config.yaml
d_model: 128
n_experts: 64
experts_per_token: 4
moe_layers: [0, 1, 2, 3, 4, 5, 6, 7]
router_score: "softmax"
routed_scale: 1.0
balance_bias: false
lr_router: 0.0008
norm: "rmsnorm"
norm_eps: 1e-05
lr: 0.003
beta1: 0.9
batch_tokens: 65536
dataset: "wikipedia_en"
Below are experts of layer 3 (counted from 0) of a mixture-of-experts language model. Rows are named router (the router's row for the expert), gate (a neuron's input weights, with its number), up (a neuron's input weights, with its number), down (a neuron's output weights, with its number) and show model dimensions 0-63. Each number is 50 + 10 x the weight over its row's rms, rounded and kept within 0 to 99.
After each expert's rows: a language model's description of what the expert responds to; "gets" lists some tokens that make up at least twice as much of what it gets as of all text. This comes from a sample of Wikipedia text that the model never trained on. Tokens count by the router's weight.

# expert 20
router:37 70 44 53 65 63 54 56 50 58 65 40 58 52 52 47 57 59 30 39 30 59 54 50 51 48 45 49 46 56 63 48 68 66 50 43 57 42 53 54 36 60 61 45 61 57 48 53 42 51 26 66 50 54 62 43 51 41 51 41 40 37 64 58
gate0:48 45 44 49 55 48 51 47 54 46 44 37 59 56 30 40 53 47 42 43 40 62 69 56 48 38 61 47 40 60 64 46 26 57 59 42 62 49 42 45 60 56 60 51 38 50 43 46 51 57 53 58 21 50 62 52 60 47 51 36 43 43 50 77
up0:60 40 57 46 41 62 49 59 68 56 50 61 49 50 62 59 58 53 50 48 56 34 36 40 55 57 39 48 46 50 39 56 74 36 45 62 37 54 55 56 45 55 36 46 61 62 58 56 42 47 40 48 76 46 43 50 35 48 37 63 58 51 53 27
down0:55 64 58 56 60 54 50 48 51 64 61 39 63 43 65 45 38 59 50 68 35 60 43 48 65 52 25 58 55 49 48 61 53 41 29 47 59 43 43 64 48 57 52 59 56 43 40 61 52 50 53 60 59 33 43 35 40 49 46 51 55 47 32 52
gate1:41 61 60 53 43 51 62 54 33 38 63 25 45 38 81 26 50 49 54 46 43 46 45 48 42 50 53 56 57 59 45 51 44 51 50 56 56 33 50 36 79 50 48 46 40 45 67 51 53 44 59 44 49 61 54 34 53 50 49 61 61 25 65 40
up1:49 51 45 55 44 54 67 31 52 50 42 50 52 37 73 43 73 55 56 57 41 58 39 66 33 57 60 43 32 54 45 34 64 43 67 36 56 54 75 39 44 57 43 49 27 55 76 55 33 44 40 58 36 60 51 57 38 48 42 57 51 47 70 49
down1:65 53 68 32 58 49 55 52 33 39 57 56 62 34 52 45 56 48 56 43 50 54 40 40 48 44 50 49 47 60 62 41 55 39 48 41 40 49 66 44 47 40 67 53 28 62 60 53 57 67 36 34 38 71 61 50 36 52 41 63 51 40 53 56
gate2:55 59 44 40 46 53 44 70 51 52 51 62 62 46 41 44 48 41 51 22 48 57 41 49 61 50 51 51 57 51 38 44 56 62 38 69 35 53 45 38 29 40 54 45 40 58 44 55 43 42 35 44 62 42 50 41 61 42 57 62 41 40 44 61
up2:46 52 39 51 48 52 54 60 58 49 63 61 56 45 50 69 51 58 44 40 43 32 46 44 44 46 49 83 55 52 38 46 46 71 51 61 56 48 58 55 54 28 56 44 54 57 52 42 36 40 42 58 50 60 55 53 58 48 55 44 36 54 62 36
down2:43 62 39 39 41 44 48 56 50 63 45 40 32 49 49 55 26 55 53 46 55 51 56 27 42 65 57 44 50 44 42 50 51 40 54 32 63 64 57 64 58 67 62 46 58 51 63 66 45 44 55 39 50 54 50 56 45 46 43 38 69 57 45 44
Description: Word-initial capitals after punctuation. First letter or letters of a word right after an opening bracket, quote, hyphen or heading mark, as in (Sanskrit, "Red, -point.
gets: "S", "M", " N", " M", "P", " V"

# expert 43
router:48 63 43 46 65 66 47 55 72 58 57 39 58 66 48 48 64 47 40 60 54 49 59 65 46 37 40 46 46 50 69 39 54 52 56 48 58 38 50 56 48 76 54 49 57 63 62 58 28 61 39 47 54 56 61 48 52 39 48 45 38 43 61 46
gate0:45 62 60 62 39 50 35 55 60 62 40 52 71 56 36 60 53 60 59 44 71 34 25 44 36 32 40 44 37 51 67 47 57 66 48 35 64 65 46 71 44 72 49 42 59 45 50 62 51 53 52 46 64 37 54 51 54 53 51 45 67 57 46 46
up0:53 29 43 24 62 53 61 40 52 41 54 58 36 61 49 47 47 37 46 55 43 64 65 63 65 70 59 56 58 54 38 48 58 23 48 61 26 42 47 33 57 31 47 51 45 57 50 37 46 45 52 55 34 52 45 62 45 49 44 53 35 48 51 47
down0:38 47 61 60 58 53 39 54 43 52 43 28 51 59 66 43 51 53 63 53 67 46 48 69 53 59 44 43 51 66 61 43 59 47 61 47 62 54 52 62 43 64 50 42 49 59 67 43 24 63 54 50 61 56 54 47 50 44 61 38 44 46 36 46
gate1:38 51 47 49 39 52 53 68 64 41 54 49 40 29 45 43 55 31 24 61 59 43 60 73 60 42 47 51 63 61 54 38 40 48 62 50 57 50 50 57 41 44 60 45 44 47 45 61 30 38 69 44 46 32 45 41 38 33 52 43 63 55 50 61
up1:44 28 58 52 36 58 48 46 57 47 44 31 67 42 49 59 48 49 54 36 56 46 59 61 61 47 43 53 42 47 34 54 34 31 51 58 38 55 84 37 47 64 46 53 47 49 50 44 62 44 50 58 58 50 39 71 58 37 48 46 66 50 52 52
down1:29 64 34 34 55 42 50 48 58 43 41 51 49 57 29 65 58 39 44 54 43 56 43 23 49 52 52 61 47 63 49 56 68 53 66 51 52 33 44 46 44 39 41 48 66 46 63 65 43 49 40 56 45 65 63 52 55 66 60 49 51 56 49 45
gate2:51 46 65 50 56 36 68 32 40 58 45 40 48 49 53 67 61 37 68 49 56 37 54 59 54 57 63 52 53 37 51 50 52 52 55 52 62 46 59 61 38 42 47 55 55 58 60 51 37 55 62 47 55 51 48 46 53 55 48 65 23 48 46 55
up2:49 47 64 47 51 57 61 27 49 57 56 32 45 46 53 62 49 42 57 40 46 43 56 67 56 43 49 52 59 52 59 45 44 49 44 57 46 49 65 40 36 49 55 52 52 56 62 55 32 47 62 39 56 43 38 42 39 36 48 60 26 44 46 59
down2:46 69 59 37 38 56 57 58 59 50 50 65 48 56 36 59 58 44 28 55 57 32 32 58 46 59 23 59 54 55 51 52 53 45 55 50 56 70 49 64 57 49 38 29 46 45 34 56 43 61 58 49 39 38 56 68 53 42 38 41 56 44 28 45
Description: Conjunctions and suffixes. Mostly and, or, but after commas, plus verb and adverb endings completing words, such as sched-uled, s-elling, -ically.
gets: " and", "ing", "ed", " or", "ly", "ated"

# expert 8
router:47 57 45 53 60 65 40 65 53 43 55 40 58 59 49 50 59 49 47 55 44 52 52 61 42 45 26 46 26 63 50 49 56 43 56 48 59 43 54 61 36 66 51 48 58 62 47 58 37 63 45 61 50 65 54 44 38 33 44 39 42 51 58 58
gate0:59 53 45 40 54 37 32 63 45 58 44 51 35 45 42 68 42 48 44 37 60 51 56 64 52 47 33 55 47 53 52 38 40 35 38 56 48 46 37 51 24 51 60 58 42 53 48 64 23 38 46 54 52 56 42 53 56 53 40 54 37 52 39 54
up0:71 50 51 38 52 41 31 48 41 58 41 60 41 31 39 61 49 55 48 41 62 40 62 71 55 43 29 57 40 46 57 43 41 30 42 54 47 49 39 51 32 57 66 61 38 48 47 72 29 43 50 64 49 58 49 46 50 47 42 51 45 59 33 50
down0:48 42 49 65 44 41 66 32 39 47 47 63 62 49 50 57 58 59 58 50 57 47 58 52 41 61 51 62 43 57 60 44 56 62 74 64 58 47 32 38 68 53 53 39 40 44 44 49 45 49 53 32 49 31 47 44 56 54 35 53 53 51 47 52
gate1:50 70 74 60 41 38 46 54 38 75 38 51 63 47 40 57 37 50 62 43 37 47 46 54 50 53 41 55 65 59 54 48 29 71 40 36 53 34 75 52 51 50 45 54 42 51 67 30 50 58 60 39 49 44 64 52 58 47 46 49 40 46 41 52
up1:49 69 70 61 38 41 44 52 37 71 33 59 59 44 46 51 44 47 60 35 37 51 55 61 47 59 45 58 63 56 59 51 32 70 42 28 52 38 75 46 49 61 46 50 47 41 67 30 61 55 54 35 47 52 59 54 59 49 41 54 43 53 45 50
down1:58 46 50 50 54 53 44 33 54 35 53 47 32 47 53 41 65 34 20 60 30 61 59 61 55 61 55 57 65 43 49 50 66 57 56 62 48 41 52 47 38 50 48 46 47 50 42 55 66 31 39 44 40 42 62 50 40 54 48 60 60 36 47 66
gate2:48 52 51 46 45 53 37 66 59 60 56 59 51 42 59 62 41 47 57 56 50 51 46 37 45 24 36 63 52 52 62 48 44 43 46 49 62 52 64 67 43 61 54 45 47 56 30 50 57 47 58 41 49 38 40 54 64 57 59 51 52 38 51 55
up2:51 48 41 49 38 43 37 67 67 59 57 59 60 44 54 61 43 53 52 65 56 51 41 29 48 28 41 67 49 63 67 48 46 47 48 46 50 43 65 64 45 60 60 46 47 52 29 60 64 36 57 36 53 37 41 52 71 58 57 50 48 44 53 56
down2:53 43 47 48 47 40 57 40 63 41 61 60 53 33 56 59 45 55 66 47 59 31 64 38 59 53 53 66 57 50 45 43 72 43 37 48 50 53 52 36 61 40 42 68 60 50 39 49 68 45 55 55 46 61 56 28 44 54 54 70 40 36 54 47
Description: Table and list separators. Separators in tables and dated lists: the pipe between cells, dashes after years in "1949 -" lines, slashes and score semicolons.
gets: " |", " –", " -", ";", ")", " as"

# expert 55
router:61 62 55 52 66 53 34 55 57 61 53 32 64 59 57 47 55 61 33 56 46 55 56 62 49 43 32 30 52 51 50 51 67 47 65 43 57 43 48 54 45 66 51 51 59 63 50 61 34 51 41 58 51 61 65 43 46 43 56 37 41 58 59 53
gate0:58 33 50 63 29 68 62 45 71 45 43 34 47 38 46 35 43 49 51 43 59 33 39 44 39 55 43 51 52 49 37 46 51 47 41 63 51 49 73 48 46 31 51 43 49 63 39 50 41 44 48 48 42 35 74 53 51 61 61 45 57 35 57 66
up0:59 44 62 74 57 55 71 48 76 40 49 39 43 44 33 40 47 53 40 54 50 43 52 55 22 48 40 37 44 52 49 41 59 37 49 40 46 57 66 55 46 45 47 49 65 51 46 51 52 54 46 42 37 27 76 60 55 58 49 44 46 29 54 55
down0:47 40 34 41 44 48 42 61 41 49 68 42 50 54 55 51 61 56 50 36 52 54 67 42 77 58 61 40 51 57 53 44 48 70 51 55 68 48 50 54 44 38 52 58 55 49 54 50 58 52 66 35 62 53 40 44 60 43 68 35 47 47 66 46
gate1:60 45 56 44 53 42 36 47 41 52 56 50 75 78 55 50 44 52 42 68 55 44 45 39 51 47 50 46 55 56 60 44 38 31 57 44 64 52 44 53 53 43 58 39 51 38 59 44 48 56 67 39 54 62 60 48 38 40 51 45 52 53 65 52
up1:37 47 42 55 54 60 70 62 60 44 46 44 35 42 54 40 61 45 50 24 43 65 61 58 44 50 47 60 42 49 47 49 62 72 41 61 36 50 57 45 47 65 46 53 51 62 40 57 48 50 34 67 42 44 53 57 53 64 43 41 44 47 30 56
down1:68 66 56 35 53 55 64 52 57 54 60 67 40 41 40 48 69 50 30 51 50 46 63 50 54 49 29 42 50 49 54 45 41 41 57 75 53 49 39 52 51 45 34 42 55 52 49 53 66 61 57 52 30 50 54 51 44 67 46 50 46 67 45 48
gate2:48 26 51 64 51 59 37 62 47 67 47 45 38 52 40 41 40 38 34 43 58 47 51 41 45 61 61 36 48 53 51 45 62 50 53 48 25 65 53 43 43 71 49 67 47 60 53 37 42 62 45 69 63 35 57 54 83 46 45 60 59 56 55 47
up2:53 66 35 50 48 49 62 47 53 27 56 57 56 31 59 42 59 68 63 59 46 51 38 63 57 49 46 44 56 42 34 52 61 43 45 67 52 51 41 53 44 31 61 34 43 32 47 66 54 51 59 39 32 57 47 49 56 50 55 47 36 43 42 53
down2:57 38 49 38 51 41 60 57 77 41 58 28 43 43 61 54 34 51 53 35 52 45 63 49 49 33 36 51 55 62 55 50 50 58 53 63 48 67 49 34 57 45 46 42 52 58 66 51 51 46 49 59 48 48 46 46 38 42 52 30 51 75 54 59
Description: Clause-linking prepositions. Prepositions and subordinators after verbs or nouns introducing phrases, such as to, as, with, for, when, before, after, without.
gets: " to", " as", " and", " for", " with", " by"

# expert 4
router:40 61 53 51 55 50 47 62 52 44 59 38 74 60 43 51 58 60 33 50 56 37 55 55 48 41 33 43 39 49 53 62 58 55 66 42 60 44 36 48 39 67 50 46 59 55 55 60 49 66 32 57 51 52 55 47 37 41 60 37 19 44 37 63
gate0:42 53 47 46 55 49 39 59 46 43 45 64 64 42 61 48 59 47 76 61 36 45 45 61 40 51 35 44 54 51 70 56 42 37 61 56 51 60 57 53 57 59 39 63 48 54 55 42 41 56 64 56 41 52 50 42 57 59 48 67 75 52 44 66
up0:47 64 32 50 43 40 30 54 52 47 51 57 70 36 50 60 50 43 38 48 53 42 44 53 34 65 43 45 51 45 54 63 30 41 58 43 48 61 56 58 44 55 46 65 45 48 54 52 49 57 51 53 35 63 68 28 60 50 62 56 75 54 44 48
down0:53 40 43 51 57 34 61 37 49 54 59 61 40 52 46 45 56 63 43 51 54 50 38 62 54 43 39 44 59 54 58 50 52 60 56 52 57 43 37 49 28 44 69 56 33 37 47 60 47 52 44 55 47 39 44 45 57 57 45 38 55 55 44 48
gate1:77 70 50 52 46 60 37 51 76 61 54 59 43 51 64 55 45 46 55 50 54 51 45 55 53 56 53 61 33 38 54 59 52 48 44 57 58 51 37 48 40 38 74 46 47 41 49 27 44 48 57 47 55 73 52 37 56 52 53 31 52 57 52 58
up1:43 33 53 57 37 29 48 50 21 42 29 53 44 44 67 46 45 61 41 46 48 48 54 38 64 32 57 48 58 42 46 41 46 34 57 42 60 51 62 52 51 48 42 43 43 39 53 52 51 48 46 67 47 43 63 50 49 37 42 59 38 48 42 32
down1:47 38 59 54 64 41 54 67 48 53 51 55 54 33 54 54 68 49 58 43 47 49 70 53 49 47 60 43 60 64 42 42 51 47 31 34 53 53 47 46 57 44 41 69 51 36 44 66 34 64 51 61 47 38 60 45 58 44 43 53 44 43 60 40
gate2:45 57 53 48 52 70 58 46 41 43 55 49 39 64 38 60 47 44 72 51 48 65 48 54 53 51 57 32 45 49 41 57 53 55 63 48 60 67 56 49 52 47 28 70 66 44 59 39 53 34 64 65 51 53 26 59 46 49 47 33 52 57 40 60
up2:44 49 51 47 54 31 39 60 65 53 41 44 63 33 71 47 59 53 38 47 48 42 44 31 45 47 39 64 49 57 61 48 48 53 41 53 45 47 41 55 54 57 58 29 43 63 45 70 54 65 39 37 58 53 71 46 57 56 50 66 49 48 72 50
down2:44 40 49 67 47 49 45 54 64 49 54 41 37 64 62 44 52 51 81 41 50 44 62 44 48 49 70 39 45 61 35 63 51 61 57 44 64 51 52 41 55 44 44 55 52 41 53 49 46 51 66 39 49 47 50 59 51 43 47 46 36 44 26 66
Description: Verb and noun suffixes. Word-final inflectional pieces completing verbs and nouns, especially participles before by/in/to, such as accomp-an-ied, cont-aining, adv-anced, Compuls-ion.
gets: "ing", "ed", "an", "s", "er", "es"

# expert 51
router:51 66 35 48 48 70 36 60 78 50 51 48 59 64 50 48 58 55 38 57 50 47 50 57 56 45 34 46 45 60 61 49 57 54 62 52 66 50 36 52 43 70 61 52 48 55 47 46 40 49 47 50 41 58 56 44 39 36 47 30 44 49 53 52
gate0:41 48 59 41 46 51 47 60 52 51 51 57 37 39 46 56 49 40 47 49 54 45 34 46 65 48 38 40 56 50 56 74 57 39 53 68 46 60 52 36 42 58 52 47 71 43 56 61 48 39 57 44 35 38 65 43 49 52 32 47 28 51 59 63
up0:60 37 44 55 55 45 51 54 50 65 37 50 51 48 53 60 65 21 51 42 46 66 46 38 39 56 55 43 46 53 56 85 67 44 59 43 52 67 59 41 56 58 38 67 53 47 52 61 48 41 40 50 52 52 68 33 59 54 47 55 34 31 55 63
down0:60 59 36 46 46 54 58 46 58 51 62 61 60 58 59 53 48 65 43 64 71 63 67 49 42 46 56 41 48 47 48 48 41 66 32 67 58 60 52 39 54 43 44 45 51 44 54 53 70 65 53 64 56 49 56 45 48 38 53 48 78 60 52 47
gate1:60 58 70 47 53 67 66 35 72 38 43 37 59 60 52 50 50 46 46 63 50 61 40 42 54 31 58 51 54 73 54 55 53 53 57 34 54 43 55 51 64 54 38 49 54 45 45 63 45 47 33 70 34 46 59 47 42 52 51 36 66 39 43 38
up1:50 62 61 45 58 54 53 36 64 53 50 37 43 51 56 43 37 40 47 63 61 52 39 51 67 52 49 51 57 58 49 63 49 51 59 35 33 59 53 56 51 60 37 55 63 33 39 66 47 50 48 62 46 43 58 44 49 61 40 43 65 34 40 37
down1:57 37 57 50 58 48 63 43 38 53 49 60 35 44 33 59 43 49 43 67 41 56 40 43 57 64 45 55 42 60 16 42 41 58 61 37 67 39 60 53 45 55 55 49 58 64 58 46 48 42 64 57 48 58 41 53 43 48 61 57 57 52 49 65
gate2:49 35 57 55 37 48 39 58 51 47 55 63 65 47 53 48 47 65 59 38 67 37 40 52 38 62 62 60 44 48 49 43 60 48 57 47 54 67 48 56 52 61 53 56 46 52 24 47 48 53 50 56 45 39 51 56 58 58 56 39 55 43 46 37
up2:51 50 36 45 46 41 39 66 46 46 56 34 71 59 46 52 60 49 57 34 40 49 41 51 36 51 54 61 65 46 51 39 52 42 46 52 58 68 43 62 45 75 51 54 63 62 37 32 50 48 49 46 51 56 61 44 54 54 60 37 56 49 64 55
down2:41 58 53 44 32 38 52 55 58 39 38 59 38 43 58 48 36 64 42 51 53 67 46 48 46 51 66 71 35 44 61 38 39 54 43 41 37 38 59 34 34 54 66 32 54 44 55 46 64 50 58 67 45 45 60 56 63 54 34 69 36 55 54 57
Description: Auxiliaries and main verbs. Auxiliaries and main verbs after a subject or to, such as was, had, been, became, took, began, download.
gets: " was", " is", " had", " in", " with", " be"

# expert 39
router:43 60 42 56 58 59 39 51 81 50 54 46 64 66 65 41 55 53 45 57 48 48 50 68 43 47 36 47 34 43 59 47 55 45 58 63 59 40 50 66 46 64 52 41 65 54 48 50 30 58 37 53 45 51 60 52 40 40 55 38 41 57 57 57
gate0:53 41 34 48 48 44 48 43 60 51 40 49 57 68 49 46 62 40 45 49 25 29 45 56 48 53 54 49 36 40 46 56 61 45 48 45 56 36 80 66 51 47 53 59 47 54 55 39 63 44 44 66 54 45 55 48 58 55 67 51 56 54 50 39
up0:60 59 59 55 38 62 63 69 36 63 54 47 45 27 53 47 29 56 57 40 63 52 54 45 50 53 41 58 59 53 60 37 37 59 49 67 40 79 41 45 31 45 48 53 51 35 32 61 39 46 64 31 45 62 52 51 45 54 31 48 43 48 62 54
down0:42 80 48 42 48 64 53 37 48 58 58 47 49 28 55 52 52 54 39 59 47 67 47 45 29 30 55 49 49 45 60 51 47 67 62 58 59 57 51 65 59 45 45 59 44 35 36 53 49 60 63 54 44 48 62 55 42 45 35 34 50 40 59 54
gate1:75 55 34 49 51 58 50 57 67 46 47 43 46 35 35 36 50 44 57 48 46 63 49 63 52 57 56 42 55 47 35 40 63 50 42 49 44 60 53 50 47 50 57 49 59 61 58 44 29 58 36 52 37 36 43 44 47 54 35 42 55 45 49 49
up1:68 59 34 53 56 53 41 48 70 48 49 52 51 41 36 28 49 40 66 51 45 52 55 61 58 54 55 51 53 48 47 47 56 55 41 51 46 56 44 54 36 50 52 45 60 62 45 36 31 62 29 40 31 37 52 46 52 53 37 42 53 44 52 55
down1:66 58 49 39 60 52 43 57 53 51 63 64 63 49 52 46 40 56 60 50 60 44 46 48 30 50 65 57 43 40 62 43 48 56 48 49 57 51 54 44 46 36 40 36 71 45 54 67 49 47 56 53 44 35 56 52 44 61 41 37 49 46 36 53
gate2:44 43 56 59 44 45 62 30 53 31 52 45 48 42 60 56 43 45 32 42 53 58 42 48 52 67 46 55 62 51 48 41 50 71 42 64 52 54 55 57 43 47 45 64 39 44 48 41 29 36 39 59 51 54 40 40 50 49 33 48 55 62 77 37
up2:51 62 50 36 60 38 56 46 46 41 38 58 49 47 57 56 47 55 65 74 42 45 48 57 41 49 57 45 45 43 68 64 61 22 38 40 44 48 54 57 42 50 58 46 55 50 40 41 55 63 59 53 47 53 45 56 53 44 50 36 41 39 38 48
down2:48 52 40 49 63 62 30 52 52 50 37 48 38 59 57 45 51 48 42 42 48 41 55 41 49 64 43 61 61 49 40 40 49 42 53 64 37 76 69 41 57 65 43 35 41 52 67 60 67 60 62 41 43 55 51 46 44 40 56 50 43 32 33 55
Description: Biographical verbs. Past-tense verbs after he or was in biographies, such as attended, died, born, located, signed, used.
gets: ";", "=", " at", " died", " born", " from"

# expert 11
router:49 53 49 48 65 51 47 56 65 65 66 50 54 59 55 45 66 59 49 60 38 56 58 62 57 39 47 47 31 52 57 42 63 48 63 45 55 49 41 53 39 54 61 43 56 46 62 64 39 61 41 63 54 54 58 43 44 42 47 32 46 41 55 56
gate3:48 46 50 61 48 72 47 47 56 40 61 47 43 39 49 56 60 43 56 51 45 21 31 42 55 65 49 24 45 51 52 45 48 42 77 41 41 55 47 61 49 52 46 60 48 51 45 54 53 40 41 38 29 45 53 45 57 41 46 58 52 36 46 62
up3:61 42 46 40 42 50 79 40 27 59 53 37 53 58 49 41 38 52 52 51 40 44 61 41 46 42 50 61 60 53 48 60 56 60 48 37 50 42 51 62 56 41 56 46 43 51 65 45 44 49 44 57 69 62 43 58 35 46 48 30 55 51 49 64
down3:37 38 39 56 57 50 42 49 63 66 60 63 43 48 41 46 46 50 39 46 41 59 58 44 19 50 48 49 64 51 53 44 41 47 35 63 55 39 48 40 61 51 43 46 49 54 46 50 58 43 56 50 37 53 71 47 55 34 44 63 55 50 53 26
gate4:51 40 28 42 49 40 47 43 64 49 23 47 46 58 42 49 53 57 50 59 34 45 37 50 56 53 50 56 39 49 48 42 56 44 53 39 49 47 50 72 52 64 46 48 62 50 74 52 45 72 44 52 45 48 49 56 38 68 45 49 60 64 53 51
up4:47 49 33 44 53 48 55 57 63 47 34 34 48 66 55 47 46 48 51 58 37 41 40 34 49 49 41 53 53 61 52 61 47 29 48 31 46 50 52 76 57 64 48 50 62 44 59 65 42 76 40 44 40 54 58 54 40 58 45 51 62 65 57 61
down4:57 40 52 50 38 51 48 67 60 45 69 54 49 44 46 39 68 26 52 68 62 58 62 51 52 41 50 67 60 43 36 53 44 54 56 54 63 57 47 60 86 47 48 50 49 68 49 46 59 68 63 49 49 43 42 43 38 47 61 51 49 46 40 54
gate5:55 48 60 44 57 42 44 57 60 56 53 48 51 43 37 63 58 59 62 52 50 27 52 46 37 54 44 42 42 40 38 25 66 31 66 67 48 49 32 50 65 42 72 62 67 53 44 44 48 48 56 58 45 50 45 35 36 61 42 48 54 60 56 51
up5:45 70 45 72 44 60 59 39 47 37 52 37 58 57 71 49 53 37 39 45 61 62 62 49 53 57 52 54 64 60 63 56 33 72 33 39 49 49 63 54 50 45 33 33 38 43 63 46 44 62 37 46 59 58 51 65 51 34 56 47 38 41 63 28
down5:54 47 50 55 61 51 58 52 71 45 51 57 54 56 47 48 63 38 57 59 49 56 39 53 49 48 58 46 61 83 77 56 56 48 42 57 57 56 55 51 41 39 45 62 81 64 50 60 53 45 47 46 38 54 58 48 37 56 51 60 68 48 44 45
Description: Table pipes, headings. Pipe cells at the start or middle of Markdown table rows, and ==/=== heading markers, e.g. ===NBA===, ==See also==.
gets: " |", "|", "===", "==", "-", " =="

# expert 17
router:45 51 48 58 73 62 40 53 52 47 57 45 65 71 43 56 56 53 42 55 33 52 65 69 46 41 45 46 32 56 53 54 54 44 62 59 52 41 57 53 46 58 52 45 62 59 44 62 42 53 46 60 37 62 54 44 54 34 47 49 41 41 58 61
gate3:47 46 47 33 64 40 32 50 41 68 44 59 46 57 50 51 61 60 46 57 37 52 58 33 38 60 57 71 53 64 65 59 48 46 36 68 44 43 60 45 61 52 39 44 53 48 47 38 62 51 57 47 36 55 41 38 56 57 54 56 58 57 41 37
up3:57 56 52 59 33 52 62 50 44 33 61 57 60 43 41 56 51 41 59 36 54 52 58 47 60 50 53 43 49 38 21 44 36 41 36 46 45 69 43 63 38 58 65 57 44 55 65 56 41 52 45 52 54 48 58 62 35 54 50 45 45 46 44 48
down3:46 34 44 48 73 55 37 64 54 61 44 48 66 33 50 46 77 39 43 62 48 46 47 72 52 56 57 42 44 45 38 49 41 67 48 55 53 32 67 44 41 65 57 46 39 49 50 35 59 49 54 67 63 57 54 41 44 53 57 46 70 63 41 55
gate4:47 61 53 61 44 74 45 53 51 39 68 39 55 59 70 63 50 61 49 43 32 57 50 55 34 58 50 63 43 65 55 48 34 50 55 44 37 38 55 58 57 45 62 55 53 58 71 53 50 35 41 48 43 48 51 45 46 41 45 48 28 55 56 52
up4:48 47 62 55 55 52 38 67 38 48 57 49 65 61 45 47 44 53 74 53 46 65 41 51 40 51 56 45 54 62 43 63 60 58 32 34 49 56 43 56 40 44 58 54 41 36 55 49 37 55 75 55 43 51 66 32 66 66 46 55 61 44 56 52
down4:68 65 61 52 70 43 58 49 55 54 40 52 70 42 57 46 46 49 48 58 50 36 40 40 40 50 46 44 56 51 54 62 56 58 43 53 49 54 64 51 60 54 63 34 49 58 39 40 31 55 53 41 51 41 49 39 51 52 54 52 45 60 41 62
gate5:40 77 66 48 71 51 58 60 49 64 65 69 41 36 62 67 49 41 40 73 42 48 48 36 41 47 36 43 38 69 56 30 56 56 38 62 65 42 53 58 42 34 51 41 56 48 52 33 40 55 55 64 53 53 37 43 61 43 60 61 48 66 51 48
up5:31 70 62 43 68 57 51 50 51 51 55 49 46 39 55 61 57 30 41 72 36 52 51 40 46 48 43 41 44 63 50 39 48 55 36 59 65 53 59 51 38 34 54 43 55 56 49 41 46 50 61 66 43 53 58 47 57 44 76 52 54 61 53 58
down5:51 43 53 31 46 29 52 44 41 46 45 63 36 44 36 55 39 60 61 33 47 52 36 47 32 53 45 47 55 75 59 61 38 44 46 61 49 52 41 52 43 39 55 53 26 40 59 57 46 50 54 45 59 50 45 47 38 43 55 50 56 63 45 42
Description: Table header pipes. Pipes closing table header rows before the ---|--- separator, plus semicolon-joined result numbers like 0;, 1;, —; in racing records.
gets: " |", ";", " 0;", " 0", " —;", " –;"

# expert 46
router:43 70 62 50 70 57 37 57 51 50 57 47 57 59 55 58 70 56 34 63 47 62 60 54 40 34 52 44 45 66 58 59 46 50 58 54 59 31 48 56 37 61 55 42 68 57 49 71 42 60 44 47 50 65 60 39 34 52 50 37 32 50 48 62
gate0:45 66 57 69 74 45 49 59 46 40 66 54 53 52 75 49 66 49 52 78 51 58 53 68 40 36 53 49 54 48 60 69 59 55 55 44 46 59 38 47 31 57 39 64 56 66 33 37 59 48 52 50 53 59 52 62 60 33 55 53 47 54 49 50
up0:59 38 41 29 32 60 46 52 62 51 54 34 45 47 35 59 59 61 53 26 62 38 63 36 63 51 47 43 63 56 44 41 42 43 38 66 45 43 57 53 67 48 62 48 50 38 56 72 57 48 50 41 42 50 30 35 44 55 44 33 54 39 62 54
down0:66 34 47 57 71 40 65 30 43 35 47 62 64 53 57 35 56 60 30 47 58 44 59 56 50 43 50 40 66 68 47 43 57 57 58 50 61 43 42 32 41 38 54 36 45 32 50 64 43 50 51 36 39 53 50 51 57 56 58 61 60 52 52 31
gate1:49 66 64 44 47 69 53 58 55 63 52 46 57 40 54 71 52 52 66 58 58 48 39 54 57 47 60 44 53 66 54 55 60 54 38 50 35 41 57 60 52 54 65 40 40 44 61 45 37 46 56 33 67 73 60 68 43 55 71 50 42 65 51 53
up1:47 61 56 57 46 55 74 67 57 57 57 56 52 42 59 48 45 45 44 67 47 68 39 45 45 56 55 36 57 62 56 49 47 56 38 42 58 52 55 74 61 23 66 39 44 35 43 59 23 65 52 53 51 66 41 52 58 48 42 56 45 43 60 53
down1:52 48 54 54 66 48 47 49 50 40 48 27 63 55 57 42 52 40 59 20 48 48 45 51 55 54 34 64 29 52 44 62 43 39 56 44 64 59 59 37 36 46 63 46 70 40 52 51 48 59 35 44 58 36 48 51 62 47 51 64 43 59 45 48
gate2:47 53 44 31 50 60 59 60 53 44 46 46 47 80 58 59 44 60 32 58 52 59 50 49 62 48 49 40 70 65 54 59 43 55 57 61 42 39 38 51 58 57 45 54 45 45 40 37 39 44 68 61 57 47 49 52 47 52 41 48 35 46 40 41
up2:42 39 59 69 51 49 42 40 55 50 59 51 44 39 52 51 54 52 65 50 47 60 36 50 38 44 56 69 41 50 66 27 60 56 49 63 50 56 52 59 51 45 67 59 53 48 48 50 71 46 51 13 53 57 43 54 68 49 49 39 72 45 56 52
down2:66 43 49 52 57 32 55 54 43 61 38 49 48 58 47 46 50 38 31 52 46 26 57 40 61 57 52 29 57 59 38 56 43 67 62 41 58 53 48 46 51 61 42 66 43 42 59 51 43 71 41 45 60 50 62 45 53 59 44 50 42 61 53 45
Description: Adjective and noun endings. Suffixes completing abstract adjectives and nouns, such as att-ent-ion, indic-ative, volcan-ic, passion-ate, plus the preposition of.
gets: " of", "ic", "ate", "ant", "ent", "ive"